Weights of a small mixture-of-experts language model, trained from scratch on English Wikipedia: 51.9M parameters, 4553 steps.
Below are experts of layer 8 (counted from 0) of a mixture-of-experts language model. Rows are named router (the router's row for the expert), gate (a neuron's input weights, with its number), up (a neuron's input weights, with its number) and show model dimensions 80-159. Each number is 500 + 40 x the weight over its row's rms, rounded and kept within 0 to 999. Numbers have three digits each.
After each expert's rows: "mostly gets" lists some tokens that are sent to it at least half of the time. This comes from a sample of Wikipedia text that the model never trained on.

# expert 10
router:495683518491476496531524526482454495531463485521505439449444533512457472572460514455506523493457476482529476497516471547480457491484542501534471452505495475508555433519501487454484445544522556489512565415519449487503584547507538511481530503
gate0:452419446560509489503531445547495424435420447548406546589484575488590490475517511436544462488496512506467479404531514520497530472505510479508529547463456511478507497436522496553513466462472483510539469451547510521609556468548514514460491551
up0:585537505502462463446493498580474531514574482513465535496510431493508522512476549517472487436463476546455521444530421513595501556573486468466500506527536489498464490526460499465572517454489516527553421491533540472471532462543483502462490493
gate1:515549571484541530511510484428537457507471456449536480511512515494479530509500500527541519463479522518549451505524543556440485520495505434477480497542472497449574535488478517460516530468450500413419498513481478518516501517500428459483547533
up1:497520471505500489466541640514430565481584464440533455488518577539549552459448511564455514491484492526470502565565518464541424502415474439510499547509503506555532494486530485453547467516532503525548523497452426491493523493523495520531459530
gate2:508505484558476459526517481427485524462475441445532535488500473483542450544497489482540551517473527448489456412539497421497516497528553503499466480467504507423504432501415461385519512589558511475505474529528458563523619516467542456585529513
up2:434547547520499563468472489456485523460475499482517487496465518492535503548467492507495499510493487447506470576519466532533473558492480434482566486503530474557437419567451472402551537545478493466483473494463517469572450518504542471607468527
gate3:451501499520518486584465462468549418526491490466499545482481460526501522432529480472547502448498424559501460509541536510575411508549452460391495487514545473511504381518429524520455481550550498460500491390543512539557524531465436539575557496
up3:461507437511554534505511507474534411499547497513439537459463486518506463416502476488486517545467455457496563476519545516500441487529469493466552511474536443541498483535492468575479467561484493470512468488549543544522471556480497502567534510
gate4:523501488481457487502561530483471481477461434568501545467560553532452605451448545536423499544474556486558476407488484498568478466517490455472492541553533537464551435466588453452542466487524517525539518528414453537466569510528510476548484488
up4:446423513528487540555452481413577484487494460470486516455467480439528468509519579473499504525540506511552551576490558493465505492505509475480443512449504503475503514421503506438509568535576455548502534476501508514492453521526539442560512472
gate5:468519453549516479485531483381476523533449483492519465495513529503494490496489448561513486541498521496421487496508440570518557566450518482496477548503459498422446547505470520476466454527534543509493561525533479528486463442513463465586467513
up5:434517484529496538511462409497464472456492455523454450485492481477396513459471540488466522441523469478453492591470576516480562508447527458482490442477539514440468562519504489492522497458482430526549473553484524511455504518487532517462407580
mostly gets: " John", " William", " York", " James", " George", " Charles"

# expert 16
router:490513439472507478537490527470555504506547573462499539390496536488489448507488590433524534543487475459555587511556490579541537468467499502428489504532493595478499516497613520460416523484486459516510514437544532492510479477532507491546542520
gate0:555490446482547482484483520548529495576584469533534516504484416483493491460501519507624473512516452461526525536630461460499485459524493521438513528495473512492553519552480495449455436449549550428475478525572550508573512525499510510471527568
up0:515584586465574496502504394485514565451420478444518511599454550532443439528475521509495532464443508477507453553460484541489445519506479503476507461530512486466496501471519544480488509511432516499485538506445533547385407464525451522493481500
gate1:471405512567534491528514465527495541543521498457499491492521484530423486489440569461504580501535491545540569511485513535507503533468522491411518520506492519553444503484561563445543460541509520570516488537455536526502463483495537468525533509
up1:510477472504553477490501517501420501549563496472425445479526487596470468549469442383426583496530463566488444522513547531509591490559518476483472506437456488550456519511549455441562414500508552525484452521494516492516551512455542449497530481
gate2:497450472501509485541491495601418608463396495483491549481505581519524446499486498428467520501451471455541499465485499516441516467461513551560433533507513498541510534383542446520464556502540485363495453536455565484506498513453537535479505488
up2:468553477503605506406556521470560376504483496459576497512468459463512532480515411542391461456455478531474557546566471488549493377495554520543563512501506499500435468597497481486522496534511453518502519541475561534529511470490416474532457525
gate3:523400487455560495444553494470481448470442483482518465491475461496453503498497525461480555540510495509489462523545444487487536520488527500473552397492505568503466440437542467418450491418573506520528536490512514451538428509444470501577501575
up3:545564534594522575544548514522460539524536447472485521464483502475507457465523501559550509513461423452472480407503522423483467485467496518453518550510527526524578516534423457519514500479415555542470401462459515485503519551547502475438490471
gate4:508458504466560453528437498504564468467506501619536491495441447470452517465483538460498551492446497532467516590448498541481583575415498471483545494534438467441533439514586473534484530502467547424503497456516480509512505428513552519573555478
up4:534506527600488450530494478540475520478467502523474456475519442511481432462500521500526534479479494494506499483415458468455513523531476472489552496550523523447497520454508526488489462530462525515419509460499535583540540500470527531513479482
gate5:562470570534566456500535503475514475538516550467541541500489576499425501434480517469552498530467470519545504481507556452478545513470470454470431544458456493515487433458452500495490483570526532415561489521497492475479419521517481502512499524
up5:521470457464521552454503474509460490477469490482529483497517472528522486505535551521526537514463514481511510539482440514493560462423577575517494513490496572497429594465541498525569509519551517513509426506474500475560542488420463515543554465
mostly gets: "akh", "uk", " Kh", " Mah", "gh", "sh"

# expert 19
router:582539488455519543558594494502462456508526493525483470509503495528473554463520498536455460584507500574589451467516424460509499459542478474501502499483437536499504538474543472441472495416546493455476503526528481509460493496518493503517493497
gate0:437497503533505490531534473430462520541484511558434490506510447487488475508553543519520553502504553518550431480502483482527478506486477485445562587512482513551504521460517488524467583525459515492571516577503499431531480461457449492507470429
up0:483502466452466521519549457475458444470560483525464545544531465545530426452494492487522537458551555502524463481545455496564495486440497506504535501432455559534509522459548492525423447470505569534528454500564550510513493524536481545558501453
gate1:491541514507508496484518527508485478518508603446513465482497465531552476460458484499511494560395539479483515481466518475477482534544528557520500469489512490513451378456493533601503467521510592423436515496444506473448446515465498514424504538
up1:504426465499463468512449530470531464472538510531537440502471543479530443479552471526445540471510462506529507544523531585563509481445510550485533452503512535449525481493416418431503487464515504566509480469542472451557528454525460548547531567
gate2:436475464487451538493489476493496478488527528415479490440490462511579503522582560570486541468555549467523476549533480542493478469505545397513566533437507505576475491529463561535447459537497493527466503527458482484547485509436477497508482511
up2:422505499554519496506496470531531517527461483475528546518452418528503530543526534542491533531507494513564509430544527481450543481521549510458458471497454551537540486502451451486516506495458472479531454547530492485453548433433481496482542473
gate3:473615506522454480557541362554546445438502488497511500487504435469504510470475432503474485550575534511490493505521502457516545512409535481471524527492478490522540501470511494488461519480470480453504506497486464501565581523536538524483516529
up3:544534470506510494567501513464545467521506505496481461561517504508479491513516536553521489468403434497516482411530462435617494531514530460502501512527489480520464478503534486508486565513505505536525461513512499522461508483443478389567487521
gate4:484515519483517509437568541466558554559473521503513479564495488532575544474531512481503538514475498446427495491521590548488477511479495512478444475541483520566473498528421490510492503503450488495498563496442508413443467486521488490551441462
up4:474455507497604491459428493569525458544444482523524492424510619461498522551487557538542525492513568481462502490459496570468504482550522525489562454535463495597519562522581498517500561515494472505492604484536512496478564526498480545505558446
gate5:489460446526474523468491501487502528453468580542458438532459461501498482430475504552502475528479510462515460461447549551443445554435521516450507532477521474536568513558499551502503443514476508434520479603483532492484486484408553550448490480
up5:494464488434448439545520592457502510413466540524487505502524443511573518399490505510567604486504478534513478531461467511500510509503524509478518508491533545422530531568484478493570444514512629504572439509523542539457441508462503530478502548
mostly gets: "s.", "\".", "ed.", "es.", ").", "."

# expert 7
router:553472550457537457470572462544507506503567491536496458580467502478528471504466478464496477477502489513555439510530556417467518455558455553472468499488482487509460536544481482580440454532529478477533521527525458562509447446453436470488514466
gate0:555501503489492484530517443469505476573598478455551456500534530489468439454450445456515537472513485513549467480575549475547580479471581503438529481508463535556509524509472483464578522507509570444431516547533465526501514537443471512457510488
up0:503468550439520439509508547473498476542558530517542516504556477472507520571530487467430498473462442462451478518493452430564537526526479482481535499504498457447526478493557467461454461521497487497450494507472467524480522558540562466459478477
gate1:407486527521418481582523490433445485425482548507477485557500495524556411448489497468488503520485566465563538507496526493487544512501474463501508528449530457535426555503535513418479481530540465565455477588506535544483504582524514454433533543
up1:564466474486544509426486496427559529510504431457597530484543509490528542466502532479527492468483539399495458506524478485421548442532509487526470441515469526480546491465415474572498506528502487518446534519455436548499527498499374474498515478
gate2:590470535468506466495540561470505476579417500492598401537532521508521531437476494496484455486465458556477551426512463523482511440549515496541475511464469484534530518496523469523441476461559553487502396496463545505542495529470516540542473530
up2:423536559517536504519505500472539577418506530505416514496465485512509522479520494527512530526498554522547493544421554470532525530471470528422530516533535475466479450499539485492451518515488414558510612490529517469505563493523482444489467487
gate3:478529508454510392559525465512482450534533441420551532516485506523432512500551502529490391467555533526514493467500463447496483530510484487484445569492536516557519449435508539516495550528474462524460464503485472505499496513532527458461533461
up3:533488413441514497494544585487530510463482539451490507474525533489537557525472586531474492494510465473515510504504499452551495496569480580456485507460536496450423476504455579489541537442464468582480424428472490437476503459471463512536494546
gate4:493531558519475469524534484531440464455525449513550524473474541464551486453412466533484487448589490491433563519569579415484522501452474446500481518421480500570435557507489441474464487533493579526448481499524493443543505534491550459496511454
up4:478487573494511529540556510549534490477491466489473452479456486555447476483472506470498484528534476511495458530557499424490498515460498524517514522485450479562585469551466527489499417528543485509528478539484520421535431521462454505530522480
gate5:533486557499541511540528451533511492487588548395545495494518475484437412491457583463519451467459507471532495497544494501512490560483470520542490491507510439474510486541531455552444489479492405511443517476476495532477498558505490483486528499
up5:537498517428523502452586448505464445506594513450452493485427531551446495501397522513469512519444427525489488452459497464482476535509448582548564514480468476515453532502543467518497558471452421493465474485496514511527438500499529456467501478
mostly gets: " work", " well", " un", " up", " play", " out"

# expert 29
router:478501455501566510474484503556564489490510448483518470484499447523476474547627406519520427509529529472496511407449498492515461485523527474490484496521500517573532511500437525464486449476495537471477477533589450523495418491418510550480529494
gate0:539513476473527527487551503463517516538463512488509492524441483552515508510485574453535507512450572457564526533450510476454514507523568511464492551499508564594517464521471476488493493514636514499476518465470487465496484464414454495474507551
up0:528510455480512552445493518508591501492420511470516464490439499509594509451548473421474529414429514490526478521489481466482484523511566485493457503473509524513515471432566494449511482530550557448499445513462473482456463531454502488472515454
gate1:458453507544486427438479493534567491521501551509511536453516449474491458455449505460533420556433525401488508539521542415520474510532503448578457460501515526605532483498472498512476513399510513490466476533451499593571487538505531561515486482
up1:492498478506444494500419529445559523512471443472514518464534472492538491538390503472479490488468446493537485479470517451540500494567492408459477492493536474553537496500387543451545492485568589600451444502445479547584538456451473533439487484
gate2:513480580502516484425508456513549502503505414512512515473513446466485445493466503501461447523561475525433563544493563500494525556535462506487492539573524484515510536461507466557538449429484436543508480514453486484531523497442623493510525528
up2:506417481511469540427452541500488518518524556546482422486525497517484545438512562505477520465477533580430541512479548473532478478575501471458504523481485451598453496524491492577515490582453514473507502516506467485474519525559455511492484460
gate3:468456470539489503495450441508475516536467455555561549501512516505464532477536499523502500513372485490468517463417515489524434553466480480545478519543592467564508506470464487487474541492510622504502464512459467507540509477525497556575498483
up3:513535557480487501509532525480498501485478490477509502473526484575394499524489575517524517523531556458495461488473474516515491455514485501514434549440454487520552452459495455516560454575460444462583512398529520509488471473492477503456528536
gate4:526509431477538448457519467521548508526467537451527519498472589500545537457562486500551527461439502497524524478467479450571507480502512466538465546410443534594506485512567451502578502540462486454485465541496501447524470522456442517422476492
up4:473524546482464486496469544524477515497518451539461461522513498569448507526478532519541517569442606428521497456482403469523498540491478528473498481466564522507589503448500425499450513456555450447460491422464503499427438550461521493542515542
gate5:483545485566464484461535547621549513514498468539478453518502494584540470431492470492544489510524518536515497505494477523546572508431463434529496463482485439522532515507516525512531513484459483427526536433493494490531551560458457505377447530
up5:529513500448500478528485532551490489509485505509527455532470504486558476503536470533461558440473448430513425466549499502529453474501546451501451495495494448553466552532500467531558434519565502464465516553434462458535503488552473442555544497
mostly gets: "==", "===", " ==", " World", " League", " ==="

# expert 8
router:473431493504494492534416477486513515494446456525490557474463481478499461384509489477441539474446521525478527494503475467485517516557511565503525472507425514519478535499505452540521595505488518540483506470517557479515403490496485503536478581
gate0:517548506521490548517521526441445509437446453557557489507558455520613522459519527576522494476462491492528527543550546550516470494471526552442539428482553502523494492459474494515511552541549459503450572402523544451434531513519522490480457460
up0:539503491483544493518491581589531498507558527449476496519501531488549521520456510522524453442471517490481447449394457529479494458453442525534422480482450409452490462542570480564556464531539518481548474571515487514503473474495458578445556502
gate1:467479475570499437527490442467525463534444481546482511516426472531503590433646510523505545470496530521496525531512507540488524519489453481552503540509498451496549535476550533390509515498495522575392525545512484429509472441523499535500503513
up1:482501486509565576479525523515502478494560452457561502494503504472511452468456508498481449500436537465528456530495486510478445502516449547518504562487491419488479462537494441497491569552484526557513503444531530558543523551533511464435519545
gate2:502470497480528491556506550527545409472432439494544549475424462513543517514487490473528564472440556554512489533516422582527481456574579478591503480468467416490557423504576508476553494581424457513499526507456470479532577517511492485578509439
up2:487547568458452548590552489464446518483593495465472427514521517469468527493538569428546503493507467514534484562513546432482467534471518508437418471508440504456498529497485421464463522506523398518481511500527507508526475459440480526396459533
gate3:509494522561547484518459504583496535511548480451527522560443438509519484456493517534470507521469561433557463529541472515562518426496524491583490549495497534480541522483470557494510492459483537523462526484549533505542490501575493485522539442
up3:527590580524560554514580513437470462497441522524495506571641574558562530556494535492477467464443448461511441547505531506499467504467543537424494493559521477478511475523486515494497499428492435446495518492459472470544451511529458463479436556
gate4:552462459513409545499499468448494500503408444519539538521406538507492488503515559582498459559542520536452463477502480547498508463515517498470479473511514494494391459515482527483538567419443517493448541454503513467518562532557457463477581591
up4:516536508572565494474446466509441495559573500480514499512586493506497473518484558521492503505473477534475548486460456474581530516530571489557546588482517561445510502451540503535463513502502461510548492553564546537514554459418529532555530484
gate5:462463570523505517550543456461497439431529461479484574527490468487475479512501469506508493568550513555500463514520452467505405525590493476495427496486475467575403492517468557553567483462511499509477488529516493586506495536582477522549495534
up5:481536458469538531477503519491466494428540508506518445472518511462568492471512527496506488491513509524477455552514502482529530573497462531535556574443489487474481490465487503495568519527606527493485565485381489529521502499487484571488430556
mostly gets: "unk", "tt", "itch", "idd", "amp", "raf"

# expert 18
router:465425509456432529466532507463585496461518518466536453442519510492492495472513553462486456490497526509495504417528604465429504525560514513447520493469516511493492487428542546519443444532402468464545521499541445507475519451444447600481533458
gate0:449490516533524530519563447525521492475488394533515529402468507509534528577500450516475505485516497471466458529523422497549481573498496501454460430570490419447427499443548480499451398544503492475512493444496486562480515558541490588520429454
up0:531460512484488519419488481527482473495477509522531540560497499539477498503505560399505475482572516535558461456434582476485528466494448506585556556474520544494572464510447521488502502413484491504527473560476522502512586504454530474550597611
gate1:435507476517466464500483486545537566449511501495535512534449491516527531480483522514531514467474557412459525502497496480505468535430473504477496459425576502581502562493519521556535538534478452390492536536516488495546535530462441476474533510
up1:528514496511543452495459519433437489522522535483488543476448511458530459499534585534462528505513467528472534526539499525492524526401503518534474529507480490405496476468455483401507561489507467574476542483512547500536418501475462459495548476
gate2:534458515540558512439493557559435525460497527535582473512518448504539461426523469530518560533459525553544458466524555476555600519476473561480491531534484512542536462476487582500512571491489524432577485460439539475493417507442452560499537499
up2:514417458468522507527506476518514469530539524481423527465545518580530439487538502514550540468505527593496460430536488480482537523448437501501478498549526515476493455574505482472534525501438510540516511552494482454527526509489446442472475528
gate3:456422505487481505528528463570513486526488511453520418544475467494574505498537449479526491500500450481442482493616508519478467478526564442494428517422449537505476420464482479516488487472512526476501494569514495423499459558531478507436461413
up3:475484493509547498464572524484531553571476536475478521553498419476543401533514512519469497515393485497437482484497506549467572505478501436511546464529459544492478443449488494513452502501511482514527517589503532451506487538550524488431516464
gate4:475468471485482530479529464614468518491472456508479539505442521523534514452489519517515470487427449515456424506496488497441498525484512518489471501444510398579535491474544450528465441500516501477490552532397444516499585491531468574474490515
up4:533527480491537461521455466427529477541497536503469471508518429529489498459463452506474534513580547482472606508472505454554501435540469552507513505555499549438455514525469541548513559473463451509521441453595551544502420506443526483437544484
gate5:479459469528515473510515476421433480482526479474515539483516544498487527561465483439630473475601476431426406482545452508566479527482578438498577499503485491506521376474509496520512437545438528480509489499522462514488499523458528526519540460
up5:466480494471542550479481535569564516461495486528502390525506462467533415448460494501428479525501535509587502624459501524480518451526459554494530499471538523459427535498547499514481525469548467511521458490474493505552480510489456536557413475
mostly gets: "==See", " also==", " There", "On", "ing", " List"

# expert 13
router:527638466475458471486397576509453494487498461534482480453515516518438395568502534505527589550468507541516550528550520493455542541499478485553463479487520550457504453543444502414605389513522475542436479597465506520562517468471511486515455535
gate0:500531518516571473500405580441540540519455459578528463518468482429465534464462529527578506520544511451441411515549561505512522512508467459529480519532466526507534446492475455478479559433431490508467524526440482481525525526554531482482508532
up0:500522484488481552566528560579420471565487517482496512518451503523538497530447476528475543490438413434539437499509451485488476615472485465441406503537497490535504425492549498518436469534459432451469454464478507494496537453433527481473542490
gate1:479457487532439528527495554541491461455459480518513476480540397510505537504489451554513509507531452504483552461513485484472474537529532502547457441545546486516515537490426553581419521556517485514496495511480516480506467535525575466615504485
up1:503515512529456447504486418461483511508425484460442497396513458452586474503480555427516533482503591545484560473470516444485508486515452480566425501446503522457537473463444540519512505492482487464518408508490477594513563503525527534559540540
gate2:496460599459534436567471504553507589509502479508468395527421522514478554466571500447512602562535449545500531536457561554483525550509490491550528514509468507463511487520449424490473529524482550479507474550518442465509511513564422559541462508
up2:528565558496539490478510499474490433541553544425472565458506524563506536559528538509459426539547497496458513442516487457540411558514466498455492519447464485564511485517504558515464391500505512468482457432483465537480498549497521483475431438
gate3:554535543507476441451475468447512479470546496515569504522460513468448532480508464481432560530510542519494448491513431473480468463523495516428515505484499508555531510559415534470560514468564503466459409621477559521526510516476415488489469484
up3:514494525519514491441456426532509469460493543477498514498491497526479513477594519501476483488415530504528528526536489556442507486557499494463475533387477514576500472504514472496511464541534539555467481583491489520475494488535462527530487515
gate4:544469483473474442482501547550544556545441471515545429503531485544428465429591482497544486552442511456464476473505532492496506540496548499522466484521539541501574459507544452457499518466500517531506486539495530550482513478426474502502531500
up4:533521507559545494434504502448464468471504517519563518489468489467378518561466516560469452481457523529501493477582474452551541441510554502472573476499497441465453442525503511511505486516610506527529449435488531435442503535514492546497467491
gate5:529500527481486440509492464444474543521551473504518440522519577493489557494522558530512473455446526500493489553508544534481505507508541502485497448398479526467487476551475501469456474383455468589424497534499472510524500544476450542462461536
up5:492526501511521554470547533517471426485466539481538489476537519471497479504496406509522530521516505513539575505494486432561479484487465468520482531498561453564535490465535451520541528599497522534518468459537501499459523492536546472525500450
mostly gets: "idae", "ș", "burg", "ka", "mann", "abad"

# expert 6
router:478432550476498549452489510520460503506548520505433486571475474515513540507542531602579452544465493425441545467502535485521515522545498498526606551502513467486475562521473498512526491496457566548503516421461488477505492562499519431451506527
gate0:511508491564527492464461492497463517459431475526526499506487503525456527434484517574534502492462499484493582513477470507522507426516500477513552432462491514534545450530509450482507528494436495510517491481554430566577440436574514509533449485
up0:431499568437467512512558512524507468502511561485463474506516486472442478591477520454468589571505438568517451493514525512495520520523482501521443482516501537552559512515573430511525510450457480538443508514450561387505513558660540460491463495
gate1:521461465423510424547433441483547509481530445520493533469449469474590579491507507534495482506402555515470491498520501486479482476544542506512506436449512472484449459539427523533545499493472510450475487517515486479549427470504508473541566493
up1:477510485549488494522546532537508510496524527486561518446439485402500474528473541541544429515485492420410494600468487516455570482515513474490504507466578501476500553522537528601516548459547525501490500512458514528549498524488484506497539498
gate2:547497470612569513524451432461535532595593524510517555566437483475520477458487536559499527553500485478422566478515478597483526485494542529510535497519548553519524488543498498540527531434472450426488484525603547453502508527469481510529489511
up2:463518465496556495508505513554546549451500527480463513475464537509486546516460448451524515543421474512508482515523455500430514494515527395493562522480458495517459510408437531584532546530498521482479476509488476532514543496553482539448513505
gate3:493572529522487551512485434533470479524528492532532533503493480515441446477563500515506531478571499471516484536509510516536470526497478464531522583562495507444469573515522455519475510566482456507544578477546472440606471591463457542562548498
up3:513477443457461374454555522473490495433491480480511518547464514466503460500407511622447508541523520533500527502585519484470505515516489482498489537507490520480499509487443439466512585439536531557527499493523488468552473488461424491510539512
gate4:514517461534415494489492505521455463519491564475492557461512480465509514555525503581504532431525524448589520544502544472500511458557496539485482543453546468559442523515435495505465484500481477535555487439510484472553498536597548451542500519
up4:533517516420537530475522511490555498568492465544539467464409557552522480459537451410482523451455509479512470473455545475493448442448478483514465379483457514447512527441497450491427432469434475490516533563480520499522522485476461542549478493
gate5:452429517528525486565552475558538435482437502503500475484473517528504473489543524547489502528432459527490472497516476475507439431462537419515499555436474457478496553417518504482499493498544479451517491511493456517479485570517523414496534582
up5:467515475493544526492446498502427537558511479461495487458403517563509494516446494516488486516551489465508506427514511463462521522436411539469532490490508466497534461424565534491483441542536474468551472528480511454537535506470520513505546497
mostly gets: "itor", "ric", "ation", "ence", "ific", "ject"

# expert 14
router:506410579528552438490525481527507508524481549553513584610540466507562550558510508502519467473513501503551474525498531509440507554553488507430540507543483489475488499477499492586431515540497536454565468482492494508488505486490504465481555434
gate0:516514543464484484519510474414488505521514465459460456572475514493511576477499490448529547497505524532478566434537427479497457509475483499506547506472487556494501466458482441505479550439486545498480603485430541500562493583531529432493550523
up0:548520505540520475526496497478447496514559519512423490546578516479538543473432510498542554510482475485530551480468444556539439538457546497499543532493589492480491486471459502510484533532500528451495521512457528510487458527483524511454449467
gate1:553538525546467515546467442566468485571501527495533514536434473509580517455518453557544516508498532423449540535444499444572493507541495564506534536475559531477491502428479444539555489502494466460502507492513566491587490446522457554523527444
up1:457543427475584489528498528446532517479549430517538519506491529482455500469554533467440404509507527454490484425524537530424543513510469431521477529465408458549457430520534463460500532480459436546469468569500380536484474543480462497480533448
gate2:486463525527496437450624550445571522518542453579510458530490511474382533532522539554612541500480538514577466514453486439493563507583489477522536510494437469447476508477481513502403516537437459533500492501516508535445492459540502479529537500
up2:501528545557422516538508477562542544449453508493475472532550538475506447502464446547504567503516502513525464480511498508519486446484456566503605542487517483532548558439438465483543466511547581520518406521547488507505539484465480531571515495
gate3:525513469440590476565511527505516482417412473521487463477522498480508510454474526474509491435482536460575443496481493447565498496488454563488585517506546555543442498547509529540550563525465475527495523521393518536414422500496462521501529475
up3:452442475510556498569425500566570524452551558534589497541522502535490489553529561500475507500516494500522562480483513507531511572504493457533508460512535456517462563554531514437464494477539503510473480525545493490506589483556546486463455470
gate4:543559461499506476521484452475561536495492512471587477501489513466471487497491485522453433504529547466503483534498505482506450472514531523559544443535483456528462482520513494537445440541405489551456553517508500485457499551452554451511481494
up4:463426450482468471517509521511455514521470438480471466556451510515495495463578506475555508553494520563491469511490512506447579489522494495450456501484538493422534478542442510478479522502491435424536538536522525566536471530495435522492488468
gate5:510499550532486527482489497463453538415540534544527453452579561453553512453488507540567547497475484573487485513557506446466560568483472517512526546503509473551536480488492464550530518439526513560504470477527454443419467454472470544444506447
up5:547508488508468504575494497566540446524432536520433491508444448496481608566493490554443470474594522468511492544510516484530486503508498512568384521504533541438515498488460571497514382507420432471433481501509488514509555499462484512535504516
mostly gets: " film", " local", " General", " public", " song", " government"

# expert 21
router:488464561522483556520465494544520392516486530513480455536495543512453501559473490551496484517449524489488474475426557530460459485497468471502477484486553494483438498468555482453500513519507498511479464517488533488394485376529416482475497480
gate0:504550455474402478503498465503563469461525491505523489566530556454497519440540504475511532495488550543481448497481525569435461473509451514430534523517532447586481444472609487530500512446467513498516517512500496520529471433467493486413508510
up0:488495530512541498493492541479395515521551467574480529496502522501475449496485550503467442439525432521598522519546434524564551496512511466535555487491503493562485496563537499405509594493474480468521463542563523471574488502560454562585527511
gate1:450495542465497454521471492503473468574454587558493526539488482546481533528514445486488550538455483511489461521570504522488500540510484525473612508528499575555515506444445573564497490526503481432515446501605495548428520468483505519474529476
up1:506498435478457478502558491478565511481459532508496491519569492551493514502493469461483418469500467463450481464456481478429506469502549525430530473526481496516467555478514538479488531539528489547474518475462438529503543469522495515516540456
gate2:488476545515523557501516485511559484508477536517471462507490429594551532516444514584510550479476531457483483545473558512543437534528493406589511523552502512513471436518522502504438552501476477478555457462459469472507501500471539440489471495
up2:529518441541491408448440546443485591488568462529512508480496524478504452502576467475522514525590561504532482494508474490496546430513436529428473480464498446473499430480479501489507467512503485523459541473538529536497538493570510518444505435
gate3:449429537566508535496585547444471551493532531498450476553506478587488502462520587598466528533469473453471470582508493433542488468496481487564408488465471452490506446528526492494524549500493503488415456531451474528471534489518424523483594523
up3:464520535513533564539541577499470531577462495463463508495501493559473410447459579536522429561495485493531492531522442482537520416514542410531550470502455449510521505553521502497550509463506518443392431501489502521463589492522496525481526503
gate4:500486509577510511537504493504508604474534524482553450550499471495517538501456448508516485427448534467472486505468571486466511546547538528616510498493544498565457559426457448536565536469449572537494480503584525473468535525506553445488469475
up4:540496473478435618487506486437517527513477524574483527521465449508512542428469487501467530432532505484511520443503542532486569506474510391522539441544512441461490576446498545538463449508448464483497538449539469433492474455492565522472501426
gate5:423430484479533538497504513462519537488525463458567451526562528549442435517551506441547484449546491527418411530513520516429509478485485458471469508525570490540442525512516517505493524449558493393506456541469512501540437508473497523478474609
up5:537423504477495497474553454530567524486566545498519482490500560432477425501508491479527451500491464481503551560491469576524524494438524534500492497422524558486567464497492477496469561496545570423475516505500467573493521527516532499515511473
mostly gets: " or", " −", " ±%", " low", " Website:", " higher"

# expert 3
router:524655521514541535574434481448486493523486436524578504447508482408550486451488462516487554514555538541454492452539520491443533506491517486525501481488529483399508559531501490489510476460552457503458417550538508536471608442536499514464473450
gate0:515429508576462448582416518562458562556477443579462489475501442440550477505515486500452467490498469466524521480495506448494504457435459493477542465544502506504491467545459463459440524521555461478540537547508565527505525489464488493493480473
up0:524584444474531506467461493518567446536508481509485540470503499554499463513537546414598537459487475516469442564455544544515436502509539525460507527462489468555529577484538496567580471490471481480491512460572527438503510520539526454587467485
gate1:467509479494571479535523505499495475490433489534562527443546524442541521554524538441560486477582498507431484510436487528468555520569516505502527454463522484516505432546484529500490551501448457485543423514465569508509482521559493456502505544
up1:475485460467564468526479530529520492459475553464572497456517477436480500583496480501536449461470499490446539548555505516461556484552519471448521461437559502509505461543524477505498554414415583493477410480512478510506542499534481449519558500
gate2:579514468564546479497550546457507558516476489572574480394556524514503491447470414518542508474583444509464398472544529499455475615484508536516526519487450464514560534513574535508505419521556549573535496483460520421565520477516471492466476528
up2:543503544555511537505548532478508534448536549580548470403503533517432497539521497514494416455559441520496395428497536516443465525471571541492543495535489436572527580482520518534537472520545528523533522443545483490541518502530394501480492487
gate3:530516558468442469489465506549526569471512533515504472461465528553536539531555504396568476587522445529459521535511470486483568559423513483518459570539522497529514480536567478536525485468568463658482515534546485546478528539519462456473503511
up3:516529597579522498480512512470512478417466437480517418487513516525515533489527522555509473505456501448424492487470472571515533488523466484492499576519537515487537577481481494486523443508533396504424482497535507484508483494507456496494488530
gate4:522527453537424501482473513481508508547456527536532525579474496486570479439466559398505514490469540416588511558505528512455437506460440533545462451472488415524449500556509464459514402435481494429506439534441570463470529430531520493473420553
up4:519454425490427589564472501470515465541497572550509554524524487453530537471484499485499488499522541474567480453547472463435467507534457481449480508432503434428504482529501469446488447489480504469488500565519497496489492523491494531484493580
gate5:495495495527496539476447462555394509514460517564528478473511462464480522513495498480461486525583453553511420519484535516506479540482574479508448530422547475494512546521469465473463527468517526533515494461475443473532466467556524511548482475
up5:461477464454554452497553468514536442481530466478457545523508525520521574527474497509493535554476570480464461486491513473480558479489442477520445488525445545506615492477485542555513477535483453525483540513521489534533515533489476476472455463
mostly gets: "i,", " County,", "ton,", "son,", "ville,", "o,"